From a checkpoint of a small mixture-of-experts model trained on Wikipedia: 8 picks a token, 1193M tokens.
Below are experts of layer 5 (counted from 0) of a mixture-of-experts language model. Rows are named router (the router's row for the expert), gate (a neuron's input weights, with its number), up (a neuron's input weights, with its number) and show model dimensions 128-255. Each number is 128 + 32 x the weight over its row's rms, rounded and kept within 0 to 255.
After each expert's rows: "gets" lists some tokens that make up at least twice as much of what it gets as of all text. This comes from a sample of Wikipedia text that the model never trained on. Tokens count by the router's weight.

# expert 47
router [130 136 180 127 149 175  83 100 157  79 131 165  37 121 119 152 121 128 103 110 125 126 120 119 165  66 182  89 165 125 155 193 146 103 107 136 132  64 108 192 127 191 194 141 115  65 112 145 139 168 126 127  93 144 121 156 166 113  93  85 153 166 204 135 111  98 164  76 145 130 157 167 108  99 122 171 131 162 127 167 141 135 129  86 109  66  73 129 165 173 160  74 126 117 101 145 104 149  51 127 129 159 146 123 148  78 158  97  99 150 122  80 189 168 123 125  66  79  91 131  94  92 114 125 184 182 133 115]
gate0 [132 172 128 111 154 118 131 165 133 181 142  79  94 137 138 215 117 123 118 162 166 142 154 144 146 152 103 132 117 171 140  79 165 137 131  97 128 107 102 116 144 147  71 129 147 186  84 124  71 156 120 105 147 154 127 169 100 106 160  88  97  81 136 178 138 119 135 177 129 176  95  98 144 124 133 100 153 144 100 138  89 138 114  88 115 145 189 121  82  76 136 133 140 117 150 132 139 170 105 107 186 127 113 106 106 106  75 206 110 140 115 115 113  91  83 133  84  68 160 169 141 123  63 133 109 157 121  99]
up0 [246  99 154  75 127 109 127 105  78 136 126 136 128  92 107 166  90 125 134 115 128 139 165 119  65 140 113  62 125 105 133 158 113 119 156  74 185 119 119 138 196 161 106  87 103  44 155 159  78 119 206 125 105 106 104 184 226 109 117 107 120 218 134 130 116 168 156 129 107 174 116 166 146 165 103 127 108 156 103 154  93 137 122 143 148 189 142 106 162 160 144 146 105 174 123 141  74 117 102 157 132 112 165 124 104  80 175  94 103  72  94 101 130 139 158  82 139  96 114  85 163  57  82 129  78 122 122  76]
gets: " as", " was", " with", ".\n\n", " for", " had"

# expert 26
router [102 103 139  85  99 159 164 159 213 133 101 127 145 157 116 114 145 158 148 112 184 149 176 135  95 111 144 111 152 149 120 127 216 111  93 158 131 181 146 172  93 159 111 128 114 109 141 106 160  89 175 149 128 107 168 125 136 136  89 151  95 104  74 107 110  89 115 122 148 146 180 110 170 144  68 131 147 126 131  73 105  92 113 115 106 129 162 132 120 110  99 135  99 118  58 160 121  98 123 147  90 144 151  82 170 104  97 127 111 155 150 168 111 129 130 143  57  74 122 137 119 130  66 165 117 134 100 159]
gate0 [ 50 128 107 126 128 108  91 188 150 141 164 185  87 150  75 123 118  68 129 121 165 135 124  76 126 106 135 145 121 144 124 113 174 139 109 207 122 171 136 109 180  62 147 174 133  92 168 110 159  88 172 163 126 160 126 116  85 114 154 170  91 139 168  98 135 117 169  95 104  86 157 102  72 213  24 126 137 129 130  81  66  93 145 166  80 128 145 124 108 139 154 174 143  67 112 130 112 113 125 152 117  77 170 147 106 142 113 179  74 128 128 137 137 163 110 140 158 140 130 180 120 113 104 139 137 185  88 171]
up0 [180 154 153  96 132 112 131 146 107 129  91 148 145 124 112 122 127  94 112 141 139 152 102 119  91 137 167  63 147  50 110  77 150 108 146  60 117 128 178 153 124 162 176 110 111 121 103 159 129  93 103 164 195 140  93 138 145 143 120 153 107 121 163  51 108 167 103  78  65 112 137 155 100 167  93  98 131  73 142 137 148 127 165 124 174 129 106 140 150 141 124  96  94 113  72 115 155 125 118 166 156 117 154 143 147 113 118 161 106 157 108 104 169 175  82 132 122 104 138 123 121 129 144 112 133 140 161 105]
gets: " ", "20", "19", "-", "18", "10"

# expert 53
router [137 118 114 175 160 129 114 127 102 166  95 125 129 146 117 118 229 108 106 192 136 190 124 105 120  92 112  97 152 145 112 208 180 141 116 138  76  53  78 131  81 127 130 116 130  75  93 102 131 131  88 154 147 142 156 163 137 108 116 152 163 128 117 117  96  92 134  84  96 167 130 111 207 147 129 123 118 104 185 121 147 166 127 101 100 144 145 118 154 131 140  80 151 187 144 129 129  90  85 146  96 111 118  97 146 162 158 158 110 154 148 184 121 137  70 152 124 209 155 164  64 144  93 120 199  30 132  92]
gate0 [108 118  98 167 112  70 140 137 118  75  96 115  94 139 191 148 139 181 138  82 112 105 116 178 113  61 157 135 170 150  92 176 153 115  97 163 116 154 114 125 127 144 133 175 180 128  70 152  72 191 122 139 110 161 198 177 105  88 188 133 159  57 107 126 148 112 163 127 162 134 106 137  67 110 182 184 121 175 167 160 127 125 158 129 164 111 160  94  89 141  60 121 147 154  68 177 153 137 134 181 121 130 133 116 115 104 148 170  78 149 144 154 180  94  74 112 143 145 119 156  62 114 107 101  78  95  90 151]
up0 [147 116 135  59 102 106 163 145 110  94 164 119  55 183 100 170 166 164 132 147 113 141  99 150  57  89 100 133  90 158 131 175 166 172 174 103 156 114 171  76 120  93  79 100 132 142 150 142 169 113 150 167 150 183 162 118 156 161 160 189 119 213 118 127 108 104 120 146 118 212 141 162 164  94 120 100 187 129 121 124  92 172 165 141 147 183  95 115 118 124 133  62  33 133  95 146 107 112 139 123 114  56 121 138 156 156  89 125 113 141 124 181 117 105 139 153 141 105 185 115 131  61 120 163  79 125 120 121]
gets: " |", " ", ".", "–", ";", "%"

# expert 12
router [111  80  77  61 145 149  84 119 176 169  94 153 121 153 152 124  88 173  76 153 152 121 155 132  91  88 126 159 149 183 108 119 117 104 101  78  98  85 140 171 102  84 104 111  98 167 127  85 197 115 161  96 138 122 131 175  54 144 141 160 128 129  96  72 121  88 122 131 137 103 123 140 143 144 156 156 179 145  98 132 124  98  40 125 135  79 120 108 128 105 164 102 188 150 124 101 160 117 106 117 169 140 108  75 159 195 170 114  66 158 142 185 124 122 131  62 175 129 128 146 118 102 120 111 108  70 116  95]
gate0 [157  72  62 148 155 156  89 143 130 152 133  95  85 130 149  93 153 104 131 119 130  72 132 150 201 165 112 126 151 125 139 114 187 179  97 117 137 134  88 114 137  99  98 132 108 159 143  95  93 162 135 158 113 154 118 120 112  95 123 146 116 100 107 174  69 168 134 154 151  55 132 116 128 126 101  81  88 152  85 111 123 117  91 180 127 132 114 120  70 133 114 155 168 170 145 155  74 165 128  96 162 109 116 186 136 108 106 115 163 184  98  75 125 129 148 154 103 129 109 133 163 134 148 116  32 146 100 116]
up0 [242 129  65 149 148 126 125 227  97 166 175 111 131  99 116 139 143 112 189  95 129 102 142 163 144 158 113 152  89 142 124  97 132 103 128 115  82 123 102 133 118 111 130 134 137 137 112 118  66 152 162 119 122 159  96 106 170  88 121 111 140 186 112 139 111 134 154 116 141  84  85 153 136 151 124 148 122 101 166 167  83 129  62 138 167 151  70 131 125 151 184  97  81 126 109 115 141  98  84 140 140 131 149 132 153 205 149 164  80 122  83  94 122 131  78 160 152  74 155 146 155 170 138 199 133 162 125 148]
gets: " the", " of", " to", " from", " with", " in"

# expert 10
router [111  65 146 120 148 184 121  77 105 143 127 116  84 138 131  91 150 110  79 163  76 169 148 110  66 129  71 170 145 136 148 171 138 116  66 146 108  70 118 106  90 112 147  85 114 122 191  91 164 173 109  44 139 118  69 135 138 173 136 163 163  71 139 131 134  64  93 121 102 163 111 115 119 158 192 143 121 155 136 186 131 107 107 113 123 134 111 146  73 107 115  82 142 132 131  78 146  65 131 160 153 187 104 120 129 119 127 161  53 144 159 143  75 104 122 113 110  84 138  93 156  91 165 111 199  80 153  60]
gate0 [128 126 135 126 148 107  81  73 132  87 120 164  97 158 118 143 104  77 182 131 115 121 115 112 119 113  77  95 161 131 133 155 125 168  91 132 182 126 138 124 173 103 151 141 135 108 144 136 109 113 147 120 122  83  93 124 195 172 115  87 169 111 160 118  94 175 138 150 124 143 145 102  89 128 141  99 118 131 111 132 139 146 100 133  88 125 144  47  93 158 145  94 109 135 105 195 117 131 152 120 147 167 113 173  94 123 115 179 110  90 116 166 130 122 145 117 112 135 183 136  82  78 191 101 147 100 119 134]
up0 [218 137  69 222 104 104 122 173 124 125 215 162  73 139 112 102 118 161 129 103  80 126  85 146 110 117  96  91 105 114 106 190 111 110 107 149 190  84 158  97 123 123 151  98 143 107 121 105 132  87 138 156 187  58 168 174 131 157 106 131 120 102 167 133 134  92 152 169 161  47 139 165 124 166 119 155 102 138 184  99 115  78 152  88 112 193 143 160 139 107 113 115 148 126 120 182 181  58 130 153 113  93 138  92 119  99  58 139 110 171 150 133 162 141 178 116 137 153 175 148 122 100  99  60 121  96 190 133]
gets: " the", " a", " The", " his", " an", "'s"

# expert 21
router [139 117 116 208  98 137 130 238 124 110 112 156 157 120  99 117 167 167 133  82 189 153 162  84 126 138  98 133 150 119 166 166 212 128 114 153 121 113 103 173 105 161 141 168  86  85 171 139 135 135 142 130 133  64 103 129  96 168  96 200 117 102 179  69 167 137 134  72 162 117 151 142  99 203 131 131 130 149 151 149  74 124  86 113 113 140 131 128 155 115 158 148  98 131 109 110 144 139 112 140 149 165 117 147 184  88 132 158 157 140 171 105 132 167 124 142  98  97 118 130 203 137 126 132 167 137  98 145]
gate0 [154 157 136 157 157 144 167 162 104 127 148 219 166 159 194  83 142 134 151  86 130 149 107 124  84 165 101  71 172 115 121 149 153 156 118 140 165  46 152 133 140 135 140 191 126 148 107 166  94 124 146 108 103 121 198 133 162 169 145  69  99 100 153 162 106 149 139  91 117 101  89 141  84 160 183 122  91  90 129 137  94  84 112 127 134 185 141 138 105 165 113 126  56 125 137  95 148 111 119 125 150 129  89  92 145 125 137  98 115  98 155 161 152 119 114 147 135 107 132 141  82 158  77 150 107  33 114 150]
up0 [219 140 107  89 138 129 119 165 149 150 145  92 153 132 131  80 188 112 151 137 100 138 134 147 128 119  83 122 142  77 114 130 154 184  86 134 115 114 124 135  96 166  91 132 141 107 156 119 106  99 122 128 140 130 148  85  91 151 161 147 132  86 156 159 137 116 142 151 138 111  88 158 155 189  94  94 124 118 109 102 104 146 111  83 179 160 122 134 107 189  93 122  91 148 152 106 116 134 147  81 179 202 170  95 144 119 104 146  84  45 135 148 153 103  93 111 221 134 126 212 116 132  95 141 137 148 139 136]
gets: " ", " $", " round", " %", " −", " place"

# expert 46
router [121 108 149  94 166 186 126 135 192 136  76 161 145 144 156  97 124 128 207 151 216 117 137 103  88 168 126 175 156 130 166 130 140 166 119 115  61 106 139 154 157 172 141  97  71  96 108  93 139 153 162 181 120 118 144 188 136 126 161 122 144 123 101  89 106  72 117 142 101 131 124 169 120 122 158 108 129 139 222 112 172 109 198 131  65 144 151  76 121 133 134  81 161  98  30 112  65 129 106 158 137 151 123 162 138 118  98 172 108 136 125  97 142 107 111 123 111 122  61 118 142  89 158 121 146 173 171 112]
gate0 [107 106 185 134 115 156 167 106 142 121 114 154 148 120 122 108 135 116 190 109 110 119 145 111 175 168  70 174 132 114  83 109 135 140 110 168 130 126 141  65  82 120 143 147 145 127 164 136 178 145 142 142 148 167 100 137 114 112  83 115 127 107  80 160 109 128  97 186  55 118 152 202  99 126 117 190 145 127 164 116 178  93 145 107  87 149 169 178 146 127 173  98 108 112 174 120 179  67  97 157 179 159 153 125 130 157 114 153 107 157 150 132 179 130 128 133 113 123 138 165  97 124 168  79 163 166  99 127]
up0 [198  93  97 136 121 204 115 138  82 200 115 104 121 150 159  89  85 118  99 164  67 123 113 123 121 129  73 121 124 125 176  74  89 110 132  97 131 148 132  88  87 151 155 144 148 179 114 119 132 201 150 109 122  56 104 150 105  39 122 133  72 128 168 127 119 106  90 133 111 125 104 131 167 136  77 152 181 157 176 131 116 195 156 151 158 164  81 186 113  99  89 125 103 137 106 101  92 102  91 138 104 106 133 116 161 104 126 151 134 153 176 101 124 127 178 140 109 173  71 138 115 126 184 153 129 122  98 154]
gets: " was", " is", " to", " also", " be", " were"

# expert 6
router [ 89  99 117  69 154 135 108 164  97 126  72 195 168 158  90 103 155 110 183 108 199 147 134  96 140 154  84 147 169 126 155 147 151 138 100  92  82  59  84 142 136 176 182 117 129  94 123 158 111 183 127 162  94 144 110 143 167 146 116  66 135 116 126 173 104 100 118 108 115  96 116 151 110 148 114 120 121  94 227 140 135  80 146 119 112 153 159  53 109 156 127 167 141 101  60 128 148  73 106 151 127 132 118 139 157 124  72 174  92 135 128 113 166 106 112 174  97 140  76 112 127 121 123 134 175 173 125  93]
gate0 [117  94 100 145 146 134  69 178 176 105 153 134 169  71 113  85 107 143 111 107 103 116 120  70 130 160 107  99 125 122 115 135  66  95 138 171 102 103 145 138 159 150 100 141  72  97 137 152  90 118 109 161 143 103 172  81 130 154 154 138 148 169 126 112  70 163 123 122 129  26 107 132 142 114 128 163 140 118 128 156  96 141 158 110 129 178  93 103 156  75 168 145 104 173 153  80 165 137 151 146 144 123 180 151 170 120 165 137 109 113 148 158 114 147 138 140 100 123 195 115 140 112  64 166 146 157 149 157]
up0 [255 129 115 128 151 116 102 189 112  87 109 196 130 177 108  63 141 114  83 135 146 112  98  34 112 141 112 163 134 101  72  90 115 147 141  94 136 116  64 121  41 118 116 174 111 169 143 151 122 123 147 143 111 113 123 161 146 153 126 162 109  97 153 147 133 114 107 161  94 129 150 160 133 135  69 138 152  80 168 135 162 182 146 135  77 134 135  87  84 166  91 151 101  84 133 136  92 149  99 122 109 122 197 140 121 111 131 130 124 140  79  80 116 103  92 109 151 121 134 134 136 142 100  79  81  35 138 105]
gets: " was", " is", " were", " had", " also", " are"

# expert 7
router [ 43  83 174 121 132 136 130 187 129  94 112 132  95 144 133 114 157 176 123 106  92 123 205 132  69  92 117 147 134  63  75 112 102 122 138 102 136  93 148 138  90 122 156 103 104 137 156 162 180 135 142 227 160 162  79 100 115 204 113 161 109 130 141  78 149  89 209  97 162 135  96 140 165 133 176 144 143  71 158 111 146 126  92 149 128  95 152 182 136 125 161 160 100 112 106  79 131  89 121 185 125 140 144 135 101  66 104 140  73 145 161 216 120  75 125  88 160 153  54 151 122 111 160  89 179 146 163 114]
gate0 [154 138 189 129  94 134 123 111 111 120 147  97 154 182 116 103 135 129 154 121 141 136 118 132  52 132 129 172 156 100 135  97 179 126 142 157  77  84 150 150 126 118 116  91 118 175 143 120  87 153  99 136 151 141  81 126 187  38 121 129 143 103 142 101 150 165 140 135 115 150 111 191 199 105 132 111 135 140 132 143 205  99  89 182 130 166 138 119 127 149  78  93 151 185 109  43 178 142 107 103 147  84 153 113 144 175 102 190 143 119 158 134  91  74 136 113 143  92 120 162 154 160 125  66 167  69 161 123]
up0 [232  77 130  86 117 174  91 101 108 127 136 100 125 159 109 109 144 123 137 115 198 148  72 146  77 138 129  99 106 134 176 170 109 164 166 152  98  70 120  92 166 124 133 112 147 154 106 144 149 110 154 137 117 121 113 111 148 203 126 103 129 136 169 143 143  93 121 194 140  97 101 102 106 172 112 127  86 137 138 100 143 163 118 145 125 104  90  54 145 132 146 145 159 118 142  70  80 133 196 149 206 155 117 132  80 142 101 152 155 174 108 104 134 109 128 135 140 127  86 136 151  65 127  91  96 107 122 159]
gets: " and", ",", " (", "'s", " &", " with"

# expert 49
router [120  88 185  67 123 175 136 117 163 164 121 168 104 133 218  73  93 188  41 108 117 140 126 138 141 176 132 164 172 161 151 165 136 139 112 115 104 104 130 144 120 171 153  72 119 165  99 130 169 148 128  19 160 102  92 112 114 159 143 178 159 121 164 121 124  98 101 121 124 174 150 139 137 177 164 129 140 109 132 103 111 128 118 141 169  93 163 146 119 136 129  76 120 141 123 124 164 125 169 136 150 167 150 119 134 127 129 162  91 111 159 127 107 106 150 131 120 134 117 141 121  77 166  56  93  40 149  90]
gate0 [123  69 136 122 150 108 131 125 108 178 123 124 135 129 156  97 144  54 149 128 123 114 157  94 142 167 169 102 129 118  89 109 116 110  92 124 123  99  95 156 101 106 141 114 179 177 149 120 165 146 128 106  86  81 108  93 153  89 116 129 115 125  97 103 127 228 112 154 198 127  91 110 144 162 146 121 112  79 192 160 120 106 165 147 130 145 162 152 176 173  76 125 165 134 104 155 126 130 131 136  82 166 105 127 146 112 143 166  89 146 138 159 192 107 159 127  94 132 115 169 126 136  96 176  98 138  89 113]
up0 [225 132 159 144 115 121 185  96 151 163 103 184  97  81 165 118  75 110 121  93 193 124 154 112 163 115 126 118  86 135 120 130 118 127 121 143 170 111 134 147 155  99 181  72 184 115 165 140 162 113 120 125 137 107  83  94 141 152 177 104 113  83 167 129  83  78 126 154 131  64 134 154 102 120 122 109 137 103 179  70 112  93 141 101 130 113 124 128 127 136  94 107 134  80 143  82 138 122  87 142 111 111 176 108 126 104  95 108  57  77 163 144 157 163 143 144 113 132  79 145  95 101 112 155 119  85  74 113]
gets: " the", " a", " The", "The", " an", " two"

# expert 60
router [159  91  86  98  75  76 134 225 130  98  94 116 125 162 154 128 115 133 121 152 174 115 159  23 100  86 155 147 131 104 145 149 162  69 117 139 171 168 200 160 147 144 148 172 128  97 203 186 151  98 117 143 161  78 140 106 120 161 154 108  69 108  92 156 112 129 130 115 173 129 189 127 108 141 121 125 168 184 150  83 111 102 150 105 104 105 145 123 103 130 131  90 154 123 129 125  86 145  98 173 139 138 159  97 230  99 129 115 113 111 138 145 153  54 132 116 102 105  71 193 121 134 120 127 150 145 105  83]
gate0 [111 115 117 181 153  84 102  78 121 154 157 137  65 167 118 130  81 127 144  84 146 146 152  58  84 136 213 190 141  99  79 187  66 135 127 156 143 108 124 146 128  62 141 111 130 123 111 161 182 110 135  89 100  89 135 148 107 160 158  78  84 135 144 163  83 164 168 165  88 133 168 102 109 177 177 129 120 125 142 161 119 146 174  63 113  88 126 166 100 105 180 167 102 143 108 119 133  89 110 163 125 124 145 109 161  60 170  76 165 146 183 115 126  83 112 129 157 127 140 135  90 150 126 148 166 158 113  68]
up0 [219 165  99 170 204 156 156  82 144 167 201 179 152 100 160 149 121 187 147 157 177 119  68 114  94 159 182 155 118 119 135 148 102 144 182 172 136 164 138  67 103 117 163 105 203 110 154 152 129 165 101 127 139 120 126 142 134 129 137 151 129 182 124 102 140 158 222 124 146 123 182 103 111 160 148 103 152 134 153 161 178 114 139 102  88 137  87 114 141  81 103 132 140 103 111 126 111 144 109 171 107 175 136  97 129 145 159  97  92 122 178 115 125 107 142 157  92 178 138  96 120 124 168 197 220  72 141 105]
gets: "\n", "19", "1", "2", "20", "3"

# expert 14
router [ 72 112 108  82  84  80  57 148 156 140  78 164 165 139 204 131 108 158 120 139 193 150 114 148 123 187 117 162 116 162 143  94 111 152 105  92 150 133 156  98 114 163 203 117 123 116 140 155 116 188 136 112 149 107  95 156 103 165 166 134 124 162 130  85 116  82 175  31 135 142 149 124 155 140 129 110 114 107 127  75  99 121 130 128 151 101 167 115 186 172 160 153 204 191  99 144 116  99 159 178 125 120 140 200 153 137 143 114 115 102 137  82  93  91 122 114 120 140 136 119 134 114 131 102 107  62 189  85]
gate0 [113 149 166 146 124 169  74 120 201 132  98 122  96 130 108 114  96 125 120 129 124  47  42 109 135 165 171 108 167 192 149 152 106 151 146 125 166 159 122 191 160 135 122 140 159 146  98 152  87 103 120 131 123 150  82  94 153 145 130 174 118 140  98 145 112 127  97 149 109 155 123  90  86 157 104  84 123 140 115  98 124 102 133 143 136 114 153 157 157 106  86 119 119 117 138 139 159 173 105 151 124  92  99  57 173 113 133 134 140 174 121 149  74 125 113 132  64 119 158 154  99  80 142  94 132 115 139 143]
up0 [186 107 165 100  92  98 122 170 108 192 145 144 157 133 134 154 172 150  73 126 144 123 172 159 184 160 231 105 106  89  94 121 103 126 198 136 138  98 144 125 136 137 199 135 114  81 146 150  71  82 124 108  86 134 172 100 133 133 101 102  75  87 138  86 107 127 102 152  98 150 100 114 107 131 136 186 123 173 125 131 122 151 155 127 102 121 157 106 138 110 158  77  82 135 148 115  62 102 243 111 193 157 109 172 142 109 178  76 101 141  97  87 160 183 106 114 119 100 121  96 168 134 140 146 132  92 180 153]
gets: ",", " in", " of", " the", " and", "),"

# expert 63
router [121 139  65  63 131 126 116 210 175 152 126 114 152 164 142 168 191  67  84  84  96 126 174 131 139 101 147  87 119 129 106 102 141 137 207 137 140 141 109 188 121 154 167  93  83  94 148 122 127 137 102 121 130 166 160 118  64 100 127 147  43 149  98 144 149 178 102 132 161 130 173 166 151  85 105 114 172 129 148 145 109 135 128 160 110 127 126 110 102 111 126 136  81 131  50 127 140  63  80 132  90 126 151  81 153 142 106 178  83 158 146  88 177  82 128 145 150 115 123 131 148  88 139 118 206  95 100 115]
gate0 [156 153 121 158 124 165 158 113 104 126 101 122 110 122 102  93  75 119 114 119  81 133  94 100 103 147 114 144 146 170 155 123 157 151 137 145  92 153 130 158  90 158 123 125  96  63 110 170 123  93 114 126 120 127 112 135  96  59 152 147 159 119 153 180 147 142 117 133 106 135  74 171 135 152 137  98 171 159 145 114 168  83 138 199 106 176 135 171 145 146 111 153 166 112 109 104 144 100 125 132  96 146 100 108  64  86 105 160 170 120 183  95 111 137 196 153  95 148 128 103 149 177 151 134 143 120 128 160]
up0 [252 174 112 129 121 121  95 182 139 129 116 127  90 106 166 160 110 127 119  88 113  92 134 194  86 106 132 138 118 184 131 133 115 137  66 117 164 139  83 119 135 142 120 131 169 181  16  98 135 158 133 158 156 103 136 118  85  79 172 167 144 138  70 108 100 179 143  91 108 142 147 117 140 153 128 143  89 107 118 108 201  76  92 117 182 131 133  89 140 153 159 173 103  75 140  71  74  70 152 149 136 169 141 138 138 120  88  96 149 112 166 112 145 153  80 151 117 124 102 143 156 165  98 163  61 135 134 100]
gets: " |", "|", " |\n", ".\n\n", "\n", "-"

# expert 27
router [ 91 147 100 123  72 140 155 198 161 128 110 144 162 163 162  94 187 160  76 125  88 168 173 143 136  37 110  93 116 137 155  76 100 121 180 147 148 151 190 121 119 115 171  40 117 156  92 140 161 143 144 135 143 111 152 155  88 164 137 134  95 146 128 132 129 150 133 103 148 171 119 129  89  96 120 142 137  99 141  77 161  83 113 102 146  46 169  90 126 191 148 141 154 185 107 141 132 150  79 198 116 116 109 144 122 123 158 152 138  78 163 130  90  89 168  86 129 128 111 136 166 109 192 122 107 170 168 116]
gate0 [ 87  80 116  65 152 141 156 114  95 117 164 167  78 191 111 139 166 132 142 173 145 148 111 106 119 132 119 152 120 178 116 106 105  76 101  85 121 105 122 156 107 151 126 157 179 112 134  95 108 128 166 150 138 102 113 101  71  61  96 131 101 124  79 166 118 114 127 105 137 114 114 160 104 124 102 167 108 144 171 101 131 130 138  93  96 137 129 128 149 142  98 191  92 144 176 118 190 180 124  82 143  95  91 117 126 116 182 103 130  96 142 120 127 181  61 183 110 165 120  80 168 126 137 120 100 156 128 149]
up0 [255 136 121 171  84  97 144 111 173 116 154 156 122 151 134 135 116 147 138  45 145 156 108 118 103 106 149 137 154 135  78 110 129  98 143 118 135 116 205 109 100  86 112  95 108 164 151 130 137 170 108 141  75  83 126 127 149  90 172 107 108 123 193  81 157 163 112  98  76 166 103 111 107 150  87 139 146 192 108 141  86 122 133 133 199  57 155  76 114 102 114 100 134 114  99 119  22 141 136 162 169 100  92  95 117 148 151 116  73 165  47  99 147 149 107  95 168 105 124 177 145  82 157 164 147 169 122 124]
gets: ",", " and", ":", ".", ";", "),"

# expert 25
router [ 92 122 177 105 112 128 126 162 157  91 134 166 136 157 137  56 150 135 111 170 176 168 198 146 149  89 135 108 185  17 135 147 216 110 113 153 110 130 103 168 112 147  77 141 107 119 126 114 119 154 163 124 153  96 114 152 123 150 121  37  69 164 126 158 175  68  80  95 126 160 156 123  96 173 115 146  92 134 163 106 121 142 143  92 141  86 154 102 145 153  91 122  80 155  71 152 130 137 116 146  69 153 117  63 247  98 116 120 122  96 172 142 156 142  57 195 146 114  95  99 162 126 118 136 106 142 128 106]
gate0 [151 102 157 189 146 197 130 148  90 170 209 122 131 107 129  85 143 100 195 113 188 185 170 115  85 113  70 136 149 167 151 179 126 142 122 115 162  81 134 170 160 155 140 143  69 143 116  99 110 151 127  83  61 149 128 163 127 112 125 108  96  78 146 141 141 120 170 120 145 203 193 106 149 126 152 151 116 106 103  93 117 140  88 156 121 167 131 158 154 126  98 108 113 160 123 100 117 125 151 133 135 167  97 131 109  57 143 174 121 154 129  97 138 105  97  57 130 152 111 112 126  80 105 140 167 128 158 123]
up0 [219 119 120 176 145  98 125 143 114 151 134 155  91  84 107  76 152 162 145 116  85 141 132 123 103 167 156 104 139 130  72 102 114 111 166 142 114 187  72 156  82 118 103 123 112 143 190 103 132 120 146  97 130 162 116 162 147 166 170 127  98 118 113 110 124 115 155 187 132 138 142  83 137  45 159 142 174 120 153 175 154 132 108 194 108 110 142 156 137 141 109 168 113 104 145 115 115 155 121 148 118 119 116 112 120 175 167 145 157 177 146 119 161 163 211  87 108 109  73 100 176 125  63 132  78 131 179 144]
gets: " ", "20", "19", "18", " (", "–"

# expert 36
router [ 66 116 170 106 161 194 151  84 186 106  89 134  87 153 130  86  95 169 110 160 172 126  98 151 112  22 166  94 166 110 143 183 145  93 125 153 138 118 160 185  69 160 189 147  97 157  83  93 140 151 139  76 115 188 179 110 122 123 127 174 138 196  86 147 113  84  95 136 140 101 100 151 167 150 107 194 157 123 154 190 135 101 167 139  99  32 139 152 150 122 145  69 158 158 139 158 115 103  76 146  77 144 111  62 110 120 156 122  74 160  92  99 121 115 132 128 117  90 107 136 141 143 130 102 140 137  76 128]
gate0 [ 77 106 145 138 119  85 215 120 112 123 171  95 143 150 138 140  72  85  92 114 139  83 152 147  88 124 175 113 190 108 143 160 132  87 137 133  52 101  79 131 143 107  78 120 114 143 119 163 110 157  83 206 102 175 118 153 113 132 145 113  78 173 122 141 117  95 126 122 112 159 106 115 141 158 123 128 103 105 117 112 114 112 181 156 164  40 170 138 109 162 161  61 100 124 199  88 126  49 132 133 189 179 128 149 148 129 123  89 172 102 134 170 139  89 105  76  73 105 102 154 119 113 111  83 127 172 157 140]
up0 [228 149 127 208 162 114 159 207 104 105 176 127  80  99 186  96 144 119 112 141 168  67 110 199 163 174 113 136 135 129  71 126 125 135  93 152 164 129 152 165 131 143  66 173  86 171  99  85 111 131 125 126 117 118 202 160 125 170 122  96  92 171 126 122 154 100 169 133  87 137 127  86 110 159 189 125 124 160  79 123  96 164 103 141 113 188 106 180 118 142 175 135 102 103 112 119 102 135 148 167 156 157 153  34  73 128 138 131 157  91 125 146 140 128 188  81 115  71 150  81 106 110 106 115 185 101 122 134]
gets: " the", " in", " a", " as", " with", " on"

# expert 11
router [131  78 109  70 128 117 121 138 184  99 107 174 102 184 139 113 108 184 167 129 202  93 171 123  93 117 156 121 158 122 172 130 102  93  96 129 115  73 138 191 161 152 168 159 102 112 136 136 167 113 178 166  52  89 108 121 107 156 151 110 113 121  55 134 121  83 115  85 146 117  97 136 147 176 106 203 132 121 162 150 111  74 112 113 112 116 135 121 171 130 158 108 107 149 127 160 165  82  39  82 159 111 129  94 144 138 148 137  73 161 117 190 176 148 137  90 214 152 100 120 114  54 104 134 149 119 151 109]
gate0 [123 130 120 125 139 180 145  87 147 164 137 139 136 117  67 124 113 135 135  97  64 143 171 151  89 152 140 132 147 110 189 138 120 160 139 130  97 174 157 123 116 161 159 146 105 120 164 182 131 148 150 147 141 138 149 129 122 143 128 107 146 197  82 102 100 152 146  91 145 105 149 139 109 172 104 111  77 111 153 120 189 112 117 145 131 157 167 119  94 165 136 124 141 142  71 160 148  79 145  97 126 130 164  63 116 111 125 148 147 148 131 164 118 129 121 161  89 154 109 106 111  94 216 149 102 115 125 176]
up0 [185 134 154 172 159 142  94 162 114 104 121 165 108 157 123 126 128 128 155 151  98 107 113 180 143 102 135 196 127 142 165 137 103 102 101 121 174  78  76 104 128 117 179 144 206 105 173 117 107 103 121 115 118 135 121 137 175 166 129 152 153 161 162 109 134 209 134 181 154 142 115 173 144 100 152  84 147 147 191  84 105 113 144 209 173 110 132 140 108  89 121 177 156 159 154 150 151  98 120 114  94 130 125 132 131 106 179  73 117 103  83  93 126  97  87 149 135  86 128 215 151 153 147 113 131 105 144  92]
gets: " of", " in", " to", " for", " on", " from"